Experts of a small language model: 4.05M parameters, a shared expert of 128 neurons.
Below are experts of layer 2 (counted from 0) of a mixture-of-experts language model. Rows are named router (the router's row for the expert), gate (a neuron's input weights, with its number), up (a neuron's input weights, with its number) and show model dimensions 0-63. Each number is 500 + 40 x the weight over its row's rms, rounded and kept within 0 to 999. Numbers have three digits each.
After each expert's rows: "mostly gets" lists some tokens that are sent to it at least half of the time. This comes from a sample of Wikipedia text that the model never trained on.

# expert 7
router:522443527475452548508577554534532489459485465553559539479419435490496496464567511507488431552506488476504495526513465445425487540455463441500494491543481486522532468477509531476487478477511544
gate15:510540484557464476516577499491528490468481509547480520580446502457489473464504540470499502509509448437478482488503493421472478532415509548509453496535438474549543571480491483488507486527493530
up15:527394542522503489550468500472508482503535493485503470475514510539502450455435478489511479487439556579483459485551482573507501457474493481512478452450566464535483452579423521449517520453554468
gate16:537524463447479490511509470475485571418456489514471499449501427452481447506495556451472480528569519541551508475553591538520516497442554425524555465559517533493516439444466519571507575569477459
up16:497588507549465492407523509483514485457481428494512518544501461522543462428543460463505507519495426473443516483485532491440486538511405544428473446496507487472553453535487449467452513444560569
gate17:410502559557500463557529596473477483498481422480524450498509552521517511434497572477532503523465454502444494476513493417541535537523605557535450478530471474543511512537497463523426498513529517
up17:554514510501525440437532467528540484507538568557508527530547553515425455533510525536569528529555499454455442450511505616495507477530490457501538510494526520564487459506425529526582512463521475
gate18:467520459493533447590550532523519478451484467510453504535491479545469542521451480459522540523422562491452522456494510486494439499461593474494477528578563478444444445507461556436453455542428441
up18:495580486503459456446508424460594506551544503486547532490506468596510494603513481572465523518528531538505414539537501536511558529470495525545500496525478495498428544556503509414464494571436463
gate19:482552500516513446462487542486529516460500525483502490529448556514439583488511538543518495546508421509491413521508510478486502407469467477435446463453527484490544567463422428588510531531559491
up19:462469482478568508492483530463395529572476544465515464482590447557425512467476476565506505452447521553468506445468510472519447543480537487542495540539579418482487470556510553501531471523482473
gate20:515479505462472476500500543518482484450437461577535494491443500489462470452609478488464485502457540504438489537412473418399469461530424503438479521584463526498494444516551509529465539525550489
up20:566427529511602539433483473554500441492505497483509530483479466510486443509551505504496456491471579472474484514541523486471443493512511501525476551551448472469415499530544526572545422469534495
gate21:544527533460481528458528593452438494411504491480616517532470500517512459485479458508510539437445527491487533526453478473428475541534423463432440541509485470505489523473505572504508443540503503
up21:485503471510500481545410514541527484462405517484494488507532507514471510490450509542517552515526410535535517548494575522509503475473456556551499524491466450507512555452530492429492515516536500
gate22:562468474547444470543521524534498531473437520558568492567428525502494496532522446589469488543515469534449591440531517478414524479444488464532473436537535524513460555477475506519524494495527537
up22:464507456457528586465502520522579468492477474502502434555515523522475560530594515488472514431503550456541495530453508552498418502476495550499513547445517460496522558552467483438517542475525500
gate23:557562467519431544468528550487506540474470510516510475501439415446543497444567507515458475509492486419515515457536535449435560499433433465508452483599480563496469483524456573490445483467499474
up23:602440403539487520506578523461471466466461552440494480485395423510507468460573492542490490457520554509473524455482493464477472518502487480531467481488459436500438547526550542418447443459612417
gate24:486480562526503478509536599529489443564502529531478513579479463452535544442543523562497469467483481446492439533505455456505498544487509520511436464479483477452552483502417494513573461557535525
up24:481491449485554549461434456541558549530543524498492441477519506585447513510477449472484513573458551525465491443480482569537517475471480503543521480528492490510542466572566501580458568469466461
gate25:476551452590499479470507531548516437506459459527496465444534464499447523475453478462536505552560519534455470480506409518477469432543462502533476496485482506514558510522499578527426564491517479
up25:539558470430509420576542493438493543518515480468510542513467531484487482555539487514462560499445495484507516496511505540510556500465531546463522481528521482483457449548503432521506529577493537
gate26:476464499578593508519514455472465579534517497446451486508513456513530569521499549451504484492471511457467512501461478477518456453499567542475439493456509522453475487485472496473479481558495527
up26:571494487404484501514527503535501494440483497547548516495465566477478401529466445457477544517571439542503436474511464556504541523516506428522514443474500523503538498487522423569545554483523542
gate27:451489419480502494436540566460484510384539472550428481510404450507569439434509533501544486439461501391488504504478504465500516506514494449437501491436434464561520482481490488572469521482559463
up27:454596440584482532604572555459505488545499479447522521522570492575460497474494504501532498474487483513564502531519439540562443592487528521500534537512540489487515476477459508548439442496519518
gate28:470506468493470474485555562538448433458501469473543505478421408427435498522570535522477473511564505432505551501494534462505534475524415462456454552489519460446546535513469535534508489502525478
up28:461504555506500538437545506489431502486439483486479493501458479448474533530508504547503516544526482442532530533471515493522517467500528512442490503476513529458461447458490456616543534530506525
gate29:500548527515435548496483511496469528439467503546564487521426437528488456512541485524519454533413568498481568501521477411469537444491444531526483501493514487522453511486526508571478468482539537
up29:501511510477486503478562486547483516444454535458455482477498522495446522459491549482510548446542556508539486533388490474481446463504480451544521418427548510507530471456440467527474505561525516
gate30:445521476552477480472556557467506537414523468511504554584428456393459515521566525498430446381499468504496590485478541464453507473448513426502525487486513488487515467482503587499508488527548519
up30:491496479499529486450513425498496514470509489430492470482500511559507494489518586519470479490478544575533440524484500501407452463500500504492525482522570504516537477543502475544472432549516552
mostly gets: " Bl", " Har", "|---|---|---|---", " adv", "ze", " Per"

# expert 3
router:474499485577585466520490499467477485629467480486518467551552460490430513475421520492532578499475524488455515506540495487506547501458550479505496503501509457424430553513516518463512517540459465
gate23:519507522508571512551510473492438525577477475465488506563460537495513461535512521552538604525495487469440488510489435537501530610535552525478476503553445416478460505483536501526544529521420561
up23:477483483421459525464515516537520452450493503540529505488468514451527577420506552519533471444528453469533478456526552493518519440519533521576502468375549528545542485589476531477487512425550522
gate24:514452508611514490504611515531445487560477427456502489468520458448465516506500514544449608556462468539475488533492541540496474506513571474525493478449484467459474472504510528453468494554448504
up24:457462521493556494462452521491443547404542536497423534511428494544429477440498541530522473503461549425545499392553467491518535449450458509455497514481569519467523468552482508555502546450519469
gate25:543416494516570504521526510447510504561473522500478492480500449494496505491461489579505530531445484545514597462468500487488491509584574522477468501521473425465397526536519399483501499490498475
up25:450524495511490487448453535436564509418512511492492568562478442466490559510513485498535477516531629437504501527406507441481558492492497506445550507427567577496498420507548489498557443474570489
gate26:510448444491564508520517486530490526501497438488400517499498536571444512487499503424534510472465526421538498471469549443508481457470477492538480454509534463493511511550501510462522555541476484
up26:529512507513560504513473492470516473552560509505368427492493467511462507462508490387450589541483506440552482485463531499517522407481467518549503458491496460507493504541474462520498516594472471
gate27:512535499492528477606531470512516511562501494468470483502564556498529462552511548440457533507575446515507438467453571498467568442508554483491467498489445378467483550451522476515495480554461465
up27:522604509409514491481526462510525493472513544549523501534405536540570509488567479511498504441503528531562455522422473497505559545502492533497499488518466487591502482481453461510479525522469441
gate28:496466473532456496497546475450545472477580492518495492578513439489470548458509507507482579477472523433562449449495554444483533515521449520456440520529477403457466455528529504502478542465475477
up28:528486439480561465474507457466555456557503531432514539541483477581452545465521539551482537472477470489545506501530536469517498532501458531544455520531506481444444502583540512424547471501456501
gate29:607520466497462511457527529464545448475449519489509554478370408470483466523526557524451515544520490492536529515588532457488502533497444512538502472607524476448412505480531530518517498541513508
up29:524523481543477527494449471539482575511411497489499535484518519534416512514508491550580537551477507504524540510524447461509488551560503551506516497539543503440543487521451496488447483515542503
gate30:487464550474518501439487525505452510515476486483490516565533544470512548482476535525545594501448532527520518496494521554532539485491459531503488490448505514463499469397563467478523524493539568
up30:471418472480436517455517562467507467622500440473442538472462539454472562481547443506464485459535547519468499476512498538535546513456585499495499465460438490497524464457542463506555547561487556
gate31:479538461578469547506579468446426484507495485566497544488434456536431525496467573550472519521465452504513512445520515494519539524440484469528414493546419517448518443436476509468544439483425509
up31:516543542471494508547491498473502469570562498471486486525443592463545481554492438519496481430421507499496501563482515556430514498582551524520555482514523460571463551516492535554536520545458517
gate32:448565542501525458523503513426502547531532464558451507483466562467426489475424594476508458427481483511539471526442474543567483486523510450461470561529464531387440470507473453554482561498477468
up32:486490551504546557529424555430462554474538474470490502474549502493463489499470529509504477527453524494533514491485501540544522444544496495468416569455484569457492505455514487495499474509442435
gate33:517491472541490545484574515390497516505447534524573456427492506507497504461546516498519455489451421528473573481469531417360432483541499482485491542543531403496554509467467540538495460473504530
up33:484583502568485496416558527510423489470528526562588553481475498466514474465487469483502477591485562540468504474565526431498540541452534512532480515447496498450482523543545508513500492439481441
gate34:494421547567527502541479447450518514522524531447513472502500467531443492477531481560543589498373543538484476455497527492560492483523586574544486500555471502493451496456590446543471482487466512
up34:488505512551540471480482480489527494397516471469572496468512488552479497489541490506564539494446520448490504495530498496543547459485498474477470524468499476523447495489489434564488482442457454
gate35:468497520500592459534449498417520568499538554603533495578529483480495481529500460514559503482477529466466530524523514521446494499526486445482462503509488497392460465434499466505474541474518435
up35:519470561566501571515537544457478542456466501486541495523556500516427454423516507457515531538546530502445508514465481506583493447530550529461483479517498530498488459537490520522418517499474588
gate36:516432433526425534532517527517478466496608462492496495450489475482482491515489499497473498535491512502471597469540506575593514508503492535452498426504480460473471551496531471502463439602553505
up36:510413506510503538574482504414503587570480577513524546524617493512454489502483530519524570466483530539481561513523467568563536516457485523523502511560525425554457524530472437551537494515499534
gate37:509490464509547522500525453514523546431538458489508487419435485515494519441504444561565545529481567509445518436523509586471515491516540478509451506472508485520503512484502471526573537484550522
up37:426504494494597521531496497564516517501548545447573527568512502547520547479494535547500516481544525521543530504527541473538501479485519516573488515497587546545564488557597481546460489455481498
gate38:532489387538524514464582459416458448479460471512510477511493479489495500480545536502500585480410509516538502531462484481508576552474532525566471486472504445463462549474448563520539416475547448
up38:502477591471440467530466493511521478530554608448461495499550533476480487484495440532511502577597426474487534493561518550498480466551535523491525524523521485531490575477501416504506549489525473
mostly gets: " part", "J", " ch", " en", " no", " head"

# expert 4
router:531532487433404527484461541520551494453518576547527517468458492568515470510538518497488422498551487520504513500528509538498494484470424490509500527487522517571578533550496499459541472480576492
gate15:509460520503456486534506524480502540570521522514441443435463483447457492461463458504484508384536493472554497428464516511581543560546531446493504517422470466464449471551405574501433518482518500
up15:507486410469494490475503451525459548523584501454428481484467471506460504528549483542531571503539462512501626525488468497496501537508480536518518444455521532482539561448478474510404465440493442
gate16:498550485513513530528460535459497444454441450541516488493497458465457433457443400442481484509476493465580557505529509527473470483419458463456504462528511525542417502522471555542530511489488553
up16:465528491530486505525533516404429533509526439451549519441433426546493502518475516494464520502478543435567468499481496517499512538464546468500562485614469513419428497483513488509471426542461505
gate17:524529501489550516579630483533518519412478494568490483473487489492494481528535492425504547548486508500485500457455502444432505497470455477483471516545499488512503504456450536488519516473482496
up17:468438504493508491450502555473483484595471503448486501473528522547481487564540592486501535523578515442492502498437562522476453541527523524515516550467481462477504497515578426543452475551387506
gate18:497466518527422518459477510431475499496475461548474517526467479580445456515469497475519534486419483531511565466539410428539488517527475545457465450533499473493430451537457507512489508464544556
up18:498579485481525535490446561628467495482494594525483491490509538504527480482492500504556427522595486558492541498560522531574565461505502450494533397498462543570541515499425482569566483503482544
gate19:451480546486559495445435448441482520539567449586491457487520491533514424452536533461495479526505488559553496478541587476532541471498527529443442520487498507520433497516468564516469577483442494
up19:489442568521470481552545536505524479469438427475525500468453470452450516432500495528427490494507496450510496483486457509474550540485518414410505515467477521509518408482453463524526481522435564
gate20:511512562487527506518477524486476445536522525467512448488425473495567449425510515507505428484439568478469501472467464465594528413495485500491524525457447496467511440500467468531485512508523412
up20:474511503499489481443516449549481557518505565530500464496528489480552504466447475493441484482571524524502521546535535517512495486435531510486567481540476514487527530483511467506540552460485421
gate21:561519493534486550451467512594461509398486528570500520508497531483522501494531480408564504523495513496411445441482605519497573458470534477538419512472459496477479504557438508555536537472549451
up21:482538468542457526484576539516524497433500544548474521458389559441519452537512421451506529475492518452445488527541604520496493467475489491456444523571477490441440498498534519476571518536547491
gate22:523547502487553492556466504527495464471508466499524490514529416505460471494502458393510427518469487474492410482472511520446570497505535451494473492515450547486418475487521496467525591540475507
up22:475502466538473514451483543470523514512490560514555514528539515483527556564494483495488517576489510533494488523503534577560518506543510500487403597454581522545558517557472516468458577566569527
gate23:475534475467538510484518474532535484424475530544524505472501523492531431397585523488473549541495435465421459525491540487505535474499444481438423449451500449512552503472403552437431495461570566
up23:516511491499429475525494523518486496460482529543461446424524508451531516508538475442475519585484511487439514531542568516442597466583490407451473475510546513531491531510514497527511500526513545
gate24:489498510494445496460495571415491422497505464576571461506531467471444389519503501461516523470507499494432501471489565490490571504451451424476449512600474498476435521512503541491509487505531490
up24:527472414501564554524536411568489574527503536466481510508426514537567602525474433541510469567516519522486521549495484502473476530559462527555529450463513501503592541481529511556518547500523539
gate25:534567439563490429504501528442538503573451461513484477560504468500528526468553455481498521510494527533485482509443529466492492493491543532584445549439532495466456489543480549488540464438494431
up25:588558431517441520426522483488546505540512484539495541485409480539530475552439443512456537475475545498501551470445476489493504529464536521562493443448473430420466577523525480484535409469536457
gate26:503613466519481459516562500470438487545455502596508423486548504476565472478511527454493572507459544501427404427527519563512546482454435513539505506476462436542511501459475496544530489485525472
up26:494523499552492491592474436526568517578509518471550489517543483456567501560487477503503549442527512417514537562453479475568475456503541582481476468543533560540555513574537483494539518480516504
gate27:526531457493495414497434434418511481547530476439508524529491405446520487480463501514544457474432442541465507542442496496514473494471591498478524610532493475557566401501471480476468522487512565
up27:467527491484481513486572475541498468462498492460490481474465604559511532535464501475458574533551535424526512454540482511531589530492431473422454463459457518430466547480518531491530512504468445
gate28:499529530507440467563465575433532495569465453477539488479504554457512457513508467403474446489495517500499435458531458462457541555500519470472498485524474542491479589503440521539535561516472543
up28:476543459457488533415535556497470538476506460433432517454473495451447481432537574533508525477387443485490525442492500457382547479483461487453521509495491534491510543480454479523465475545463458
gate29:537558430485523484452553429460478473521386525506503544452478552512513488521446504550527506540536486419487494486531579579507504500518450490529453474457534477465469504470461551493505558531476441
up29:515411457552504452521493584483465478578545438492541443559508476421514550539504466439468450473524535466528428469468522531519477545511539490499480450514432500476521549539536436523537520462458508
gate30:468586534490518494476445503465517532422500537523498479532459493487533531427530517466571498457467469508477454448547481391501534452521527448459468474528459597502469488509465465436468427453484455
up30:514509483497553501480397414548509514509559580489458497483582506501472495538459546533542455515529522512494523568479527531574465444565598467519490510423540499522537436450448474505549535515465526
mostly gets: "ient", " Un", "der", " '", " again", " it"

# expert 9
router:530552523478509524421482466548504486460554557506534528482433552508602520503540554501539455543490549542531540495490559480534488486562471474510492501492522473566490492459558531500563478426546473
gate15:486550498488556489507448453489527542435492524478477543485495602425489541459548477521526579507491556535515531515470459487543572469501557443492478494444502504496574557477561476590462548438565526
up15:524533450446494511412487511460544476465534542548498528474427554577462500435558529569536567470474501561497552475481514497480539418552497496555550487474500463524551534451540493505469531514493473
gate16:466482512478502477504499478552477517480519528497583495556510539580475534507473514558520543527501581528406479499424509472535495483556525455504481503445530437477502474430442503545476525510465490
up16:505562496506402437501530485416526388525450515511470493423484474536509468442432525497513534541484465523522469503534504541477469516498442474458559431566436496492492536521480492507518483471523530
gate17:529537542484466477518389428480476463486525547454502433507463569557487445558560535417525481523435512570535465445470512470498516499503501509508479460510473498530500466489478478398528517493466424
up17:517565503517467456440554521495483504509530475514504499493388573424516500447570537518465545464501536463521534500492503416506500537514370489494483449527511461547473541489509527468552443435497489
gate18:517521527459480438464506519486464524436455484498510501575468489512487565526547529509490465633440478553553469451462557494524509492501441481509462480492530564562552483539495476512487551491478492
up18:461527555484441527556497559521508532541443535527475555402523519454484451503502475451536513465546438478484494553513441454449512516526547505395487515504434488495459470470463375539541447504555529
gate19:573518438482479501528488546520458474486513470504519431458438503516572495428449558454511463447438564496471572479485526489468551453555459460523500500526558537447466508485500512556519501494479562
up19:520435457483458409482439536513423498451582498481483522466443458536527568489470660515459436472433539513509531503503550459460541510526494463495511540482545530490488496432516447507463527480543518
gate20:507446466517495494515500529522546515463489524524514463521433481525471468536523487534534538479565471469443553488508568511481577456523439486518408538530510485524486505427485521575477515489484529
up20:528496484473503547504586496505543469460452449494525465464431476434536501528520558515485545432472534413469533529510502449455508505543409517529501587545499486542544465463556541469473511443642532
gate21:509527465539486532501553493488477373494414525509456408534483517521544543501507525466470523492506574490487571543530574474487508452497474481524424482534522532512497519500487547558461529506555489
up21:541565407475420512471444484515543454478499495524522461535446455528501499442553538485463492510558544522443524471529545473483466504464500486589478530489480571526502574550472568438544528504572522
gate22:535475479486596486495487544516495519436569569517489481538449490487512548536566570585488486478532556545467467490485485497502506519530555540520474479429550494535571444467496446562489535513501437
up22:523486606471467581513522459516504505464475517492461544493503491528490496432516496508479515561513527530507504464539538502572475533466494477489541474478592480449491594436545382430480559468541421
gate23:481552502507497476511449413460549393544478490509593414473454504449553454405466527481455513488446503562528535531455534506445526466537464494501510446456524475480537528475489520458519507508538498
up23:490422536520508494513440540500485529538482484541487431510483482482460533609451515528510553590525481536517549572465488554546507474494569551505501561471491590530445505465517470456556579546464437
gate24:443470564462469495491491449445542459499490453516433546489470532531469508448513526455553478512481483464553458514444447480579581481489570510506529529549504485504459491505525484545434470515511476
up24:552490499547505569487446541406553515608544443461548500488530473559468441469533371542531519473520518492531551516553536547471518440471529519572547457472461529457541497500482493540561505543488576
gate25:525529498551501572465584508456545560486462464501504484504452441482488490483584478553489508481485498510490562529506555433436440479471484367446502549522440507443540505485493572425529485498520526
up25:455518500444516511494576562496510533461472483532434463515474426469473553459512511593483538492568461489547523517521393453507498457547519416529506583512489489523529508549452496468429486528495478
gate26:516516462521454422478415487449501486487603528477510479514464486468447426470496521471490515539397456519477519541451468454482493497442451469497502523592517442488463526527467569556473489469475557
up26:499536439488548480529470507508476457550564474441539518498470545515504493464531515449546530447486497556487505541509494478459486469492481534517496505509506456517549518470509580563540569477516545
gate27:528530469485507459488515427581476547471558562496469532541483501517448522467503565538528486549548513506479512469481547451529533516539521488565467511489580517521449547487461527448473492476552504
up27:474595522524552442456505457518517486457423462482531512492552517442431510493495495462495513506527489479485470435487479449540525515513523496611520479484490451499466418444534480492455489518504525
gate28:564512489443533434476461546515469448534555521491449463505467525510564465401505537460502519558502485548530539494392510492479494424519462477515456468498487453524515487381464577503451514507452446
up28:500517440535502525590556483500547547487406456549532527482606444478450495555468549556452488469497477454442480563525487546452538499449564543522558494465488504444505485477534466472551514532482525
gate29:600542571510525483419506484509416447480577500470503486522443486515580515522533523485470527533461544511531455481453503432543496489446551537517479550507459499472485537422526509457492474486503372
up29:460480525498444474504552525517570505548463476572480554521585537518477477474548554514519464518458476519479510586541475504465495469504534557478496435486524530495481514559468526496508527475510536
gate30:510529539526425497544535527544529460548492475514396513495474435507477489482432532439472510533523541439513503503420544497526558504487490466520425468557444484473361458550497505502431518477502491
up30:504496474480442502517487544516471519515499459518505421450438517549522492412473475505458484485454528504397422519440523456422491518527527502470585473487469448529458451378479505500435526501465466
mostly gets: " part", "°", " Sp", " pl", " [", "let"

# expert 8
router:506541477497542469495428470522526541542565576525438499466535568520515542514467446461599448507552496561559540549504485531546496455550501534499604509502594458550543554533474505472463535465539493
gate5:503510529529539473532501417463484554495473476537567420499485522484400483510532492455507571499539494505493521461474511529502584503482469523486507485537435466486558492450442540475446547554503510
up5:499577510494490517468558508530507423554428452480498575424500446400562480506502564524492547534501455492503521552491497490482496472522600493427491517470524543529482510535495515529518481497509557
gate6:496570530512566458455506508516528442513518490505475458544500460441533501462531502566509487472472574583576584487467499455507505437526460484565465558443506504505432485466515439473504465465466416
up6:506586451493457539449559493594460509464495531532533546514510503500561463431505482500505463531564482455498513510459484504431490450569478486495486499491527508486474457416525455479553567460529496
gate7:461535518528505434579530523554460481583502484509440495519539532519532453485494437482594500421498552578556457481567448512457574492502499445524494465490512494542594498585385557539499478516446470
up7:558495527502488460614524488494529568504455545485510504467441491429507520481513539543471466560502499545553508531454541536470468540581582519491485444536542507464470500462498509534522474538473560
gate8:483515530529483497536463524549466463499493503504514441534483521435573484538528517477544494508426522488529488521477511412496525563503437438353487464464518518476452450483420549527457464491566454
up8:457516493535566490511604495532448537487582524467507501508446495509567581582582463462515403551618560464499510501516478438450441513484516532529521506500584538476501500534518441540460486445430508
gate9:508487518480466494524495468462442516528515466538447440474553449508493531511491494384573517495479466523537518456452443492532522511531626423466564515438532485449491546485446459473490526496442456
up9:468513526508515414509514527436479538527509429541509498471506479499532507505426451509513559524503544487474506560608471548502497503423517511497569404465519560501498524507466483479582485518468523
gate10:535486489568559383561430533384529508554441527529517483514517514494474470477445549494493532483483515542535465467413472509504497471462497526552564487471475532479429503511511550513466489539492444
up10:544502521480481520499556497476503496496563531426560507484533517499476528517484443474455541592529497537516493495413495462527522408543467479514519449494514555488503520493550493536430518430579500
gate11:467489494479443544487455470428489538518515464486516378505566579453504513531484465407544518516478505524467541486511548535494495527553459541532467441473430498492477557471475491451477602466514496
up11:490439538574482458572512491526563533474485482427513535493535497480521472526477469516492416492482533563494567487538558553413454487445461452444481443529485554506492472539425425536499515541570501
gate12:493527484523520448506454514498471518499441532505413500502538495535380474565439478434513571519476491517488461463525529483467587478424478481454467498469456469504447499521496505454549537504410514
up12:548493478461517502489471576493571464467516520555523450463516547446452552503527493480543454460555448455497494538500489437484507524536535504437531469439486484505527532521542494512525529450580537
gate13:506459494490576521449426550413460491530476494533522573481487521461495566516468486531493508475444554563501606513530523529524586505519537451477456477463473503528508550479503542465495606477484512
up13:511519548547499469491544443498498462560434465488543555536431459521543523442477478570511471559524490459482491429439486478546486468432486520515530541523446496475381448488585518511481427507490507
gate14:439573457484515504467450435510499475579542526467523383470543466535524545474523554541563501473479493504493543525405491478560481446443545503536498526471503463471561468513481479486476583517540495
up14:538486457513473381552511548516515471449520475481471483489398443466563434564486495461508451501515464482528459467515520505507490488485563461549502480516500553583504530473428489559512481531440504
gate15:469478465500550498552492538529441492582562462484482459524508556458521572470463497469499526503489439516503467516454488460578474445550592475490464524464460489522544541569504628528464567487542491
up15:460511400459446507447509594455532522512470468514486534513468534517470502543486467533497519493483501475519529498650456511522487498440484481468535487553452599442480510533473505535536437546502557
gate16:518618476469451399516579446426536484535535466543511490480505574456536518536502542527530579468551536480481554527495490506492508511486511519508515533464516464505553569471544458460441565479543477
up16:510528471571520564441454541541510460486478415441476469534532509483536503516564492466484498435549593558532456482443539535526516448525547554501496443463438466509486517500556518490512511541445527
gate17:539541516514510414539466443485542545525525467509446397416577502506457516445476428520490525482510522520586514512510490467502464477443553482561586401584507435473471427528449487552463481529468497
up17:485498517534516430473456488539452516538485462465542484449495456521529554521453469524509482559559498513515472495487524429442456468514588541499494518465514476523549490472510458514509503534472479
gate18:480574524561475481486578446498493457400482465441553443484457457474526561452494494507537507522518542508425553486443523498501493456514464433535470476497510546444528432452501455525560538555509486
up18:459459528517535467536518471524497552438562539445522493566580566525544527523517454523470488482520496496493547483524527553576503499513392477522475521529550448531589574489502555463500525515477435
gate19:478484566490503564555458429510493540553538497574494478542513399516532586514466475565495457510501548513435468537522514431430476498487556475486443577495448516459499493447531452543465545568427458
up19:515556495519567368525507479499519491486516479519419439526521535548432472557452460432536518501407531506461595477555438511563583514417525470488542436507509486545544506557447523480573509491519587
gate20:580551489499476489519522399402530499575511469515500482474500536502427523507483483504572555482535479519477524536517516543596515473532511493528497453546487498481535548551452518457537551498515501
up20:506518474466456530529479474541567483480483555466456587544478481400575526483482493483443496484448496471434552537491547500542444491513436419478459483501479502475528533463455466481516507548521421
mostly gets: " cont", " sc", " At", " Sc", " life", " home"

# expert 2
router:474531493419535441500417478562561484483515549525496544463558517541520486545472485447509403539571475542486475532587478567547509449526470499499539501491505532573518509521523447534565522528491565
gate5:551578427471517462556460489511490551530540434565528463562507510523534409524496517474549497534484486496429487487521508483504580485508455472402452476423511508461472546477542543512432500458507478
up5:453492514514571557498499537487552514475533449534479503514503548542523525491512483502567452530467497470432456492458524490512494532550542458430464459384435494537580550467466474448447541491529498
gate6:512465478501563543507477477437501551498522509505491466474498509585495460520462490527529497622523458483472556507435514534449614442539462417493530510531511454477487507391548484512442534521439558
up6:466470487446396496565588523483449464515463472459507476547559511448401490467513538411425503470523565470528406461502511464498428542443558519485490469478488526486527531530470467512510479446549467
gate7:492506484499547479516448512506551491512566536537522458517542495498496493474484476517626535510513491485419560557458569500530531465531442473511516458464568534509536572501504439484507577510455520
up7:393455584531551515521481455533494529512480543572542450469513556512521512497444471462513515502542460491490446488459507458470515535486544520473526496472473462476569490430398460432513488450549494
gate8:513557502520530495501492514556471527482532477517498444502443548522462406493495501413514517506529473509532451527545530572536536558527552508552489433505383498474473510529501532546552585548501519
up8:490430475477493519477433542500497478492479497520516523499449436503500530490512446480561439455432493565535528488564497492565454462455393478467514498481441590507468493519523476594541499563535522
gate9:534569508542544459515484541562493470537461486530509529476525503513500492448487529444549416510465468524502475451484496451504506407526534454481483521441453479532443508484503498478471583556472503
up9:443477529572538496532593527454491568476517506499467485524457504466569480459559549451442530483484509457487443532396474445523431566511439500518464517520500524496560458500501516551513480465545561
gate10:521538459496605426533459463503562504586460520492514493526564539466495484493517482497573479585517513520521497511485503530525540396536481468479485514393463436542526520479502563535477587480458483
up10:465547496475425525488463505448458468566529548535468385492532594492501518532580476432478503479531466476511543432432514554508517465499495522548489514511500507479449550455468455570481522491487476
gate11:543568462500469467514459510558463487575555519560504463517550529441494439546570488506529523541525467579425578505519573444485467481450442513529485542485489489486491493443490513575498512492506456
up11:554507517516417553537563457437457542573544419512445518494514541442487480476509559473435532473530534495515524492496479400523479522506589450476509514474521527505486485571521457479429494422517509
gate12:518536482496507504521479471463532450572565519553509460494497428437529557501501468500550526511554523490432514515512555507538550489542483424483542502515582495464415448509512538522422568508477499
up12:537473469486420516542454458554448550506488530426520567487475505521512512521468538527465497467448543422498562476462449568501448514437488511525498498468518537515493483571449462588523490503540507
gate13:428585513552541448496477478543422441538484527501490448604545505488579525508493517543572500515522490527448592591517532494486513522421501465435506500490496476486446474411527498488562465480533515
up13:471519492449537500473451488527476522464425481468557522521520526551513489561478498518533547534534521586505544525499532505526567430504439469500459484542460584512440458462539491502447527535466526
gate14:516532506552487548530482543486467486596525584580479477497498509450496556453493542475527463564558487470472487481577517458620555409507552465499481532472549477445472547512533485499560562468484473
up14:516485471535476510589476479479506578549511460573428556481537595505505509494454450448456505442584451478482467441541513558551578501521522489493505467456528491507549507578538513506519485555587503
gate15:471599572457485581489509530508492509512538448481526521531512503422538477452499501460561512525498462566516461519524494531504490494535566516526477524427492516520523451577491530465417558476457520
up15:452446502482571616560486478474532473554541462504521489502523471486526518452497447508506509492446471547476476532477498418567503462502472483402467506500524556480510483496496498555536529444483543
gate16:476563524576552480499457538494506557494526500515470477569512497535489550509438419497482492450462517553520495538551503497427512488482573495467524574476496393505557519496445529540505462513493426
up16:531589493443495513522575489438432423533456490521463496456494463508526460505456537464491501438458517421479457535476510500524542516490487432518515518495491406416507496503531485489478443566541495
gate17:530571492491448511470452498539467536537467512499458490504533569447532486449559490447524523525399482534484520487537563494511541576566531447442505499468533509507527515472456518484537582557517489
up17:530450486504458568511515544449454592502483509485484557530468461510468483501540518531512458473479471450503540504530494469442488526531500535500496516532548471469510487415508404447495483511454458
gate18:499456519504551467505478449475504520580482479556537520476483465502441541586480536521550553537482536428463503489503536481486498488473438506476510534499522476529508474525526442541552558525455486
up18:507517509459536461518466491545580502455545490499552499535565490510455540489522550422468479499464474516516517464521536465511527373442455585494551510514493442529554451458455461477505518559521455
gate19:540555513517496505559528545514502512595477464459569533521540503469389415501452492447535505549537506532436491481543604509468612426474482509522473504471438465459487446504486484459501543546465537
up19:421545459491590527547427493499489515545534507516568556515550559522458538559530464511513439498458464569450551495560518515591528452534520497447452544555471550483526512500510469514455456511488486
gate20:468496487546547488563455480440454540474520565553503495514496468456493444568429546446442489466438427528530491498482539479523565520510526508526514458494588485486529561480451471582516526516508461
up20:550579450487468530471462485465591457475472461483479449470468434461456421549475465558508481559512486467548517511486476541549473468518433465469546460547469507458478531457503500578577473549477545
mostly gets: " film", " fl", "″N", " football", "olog", " Que"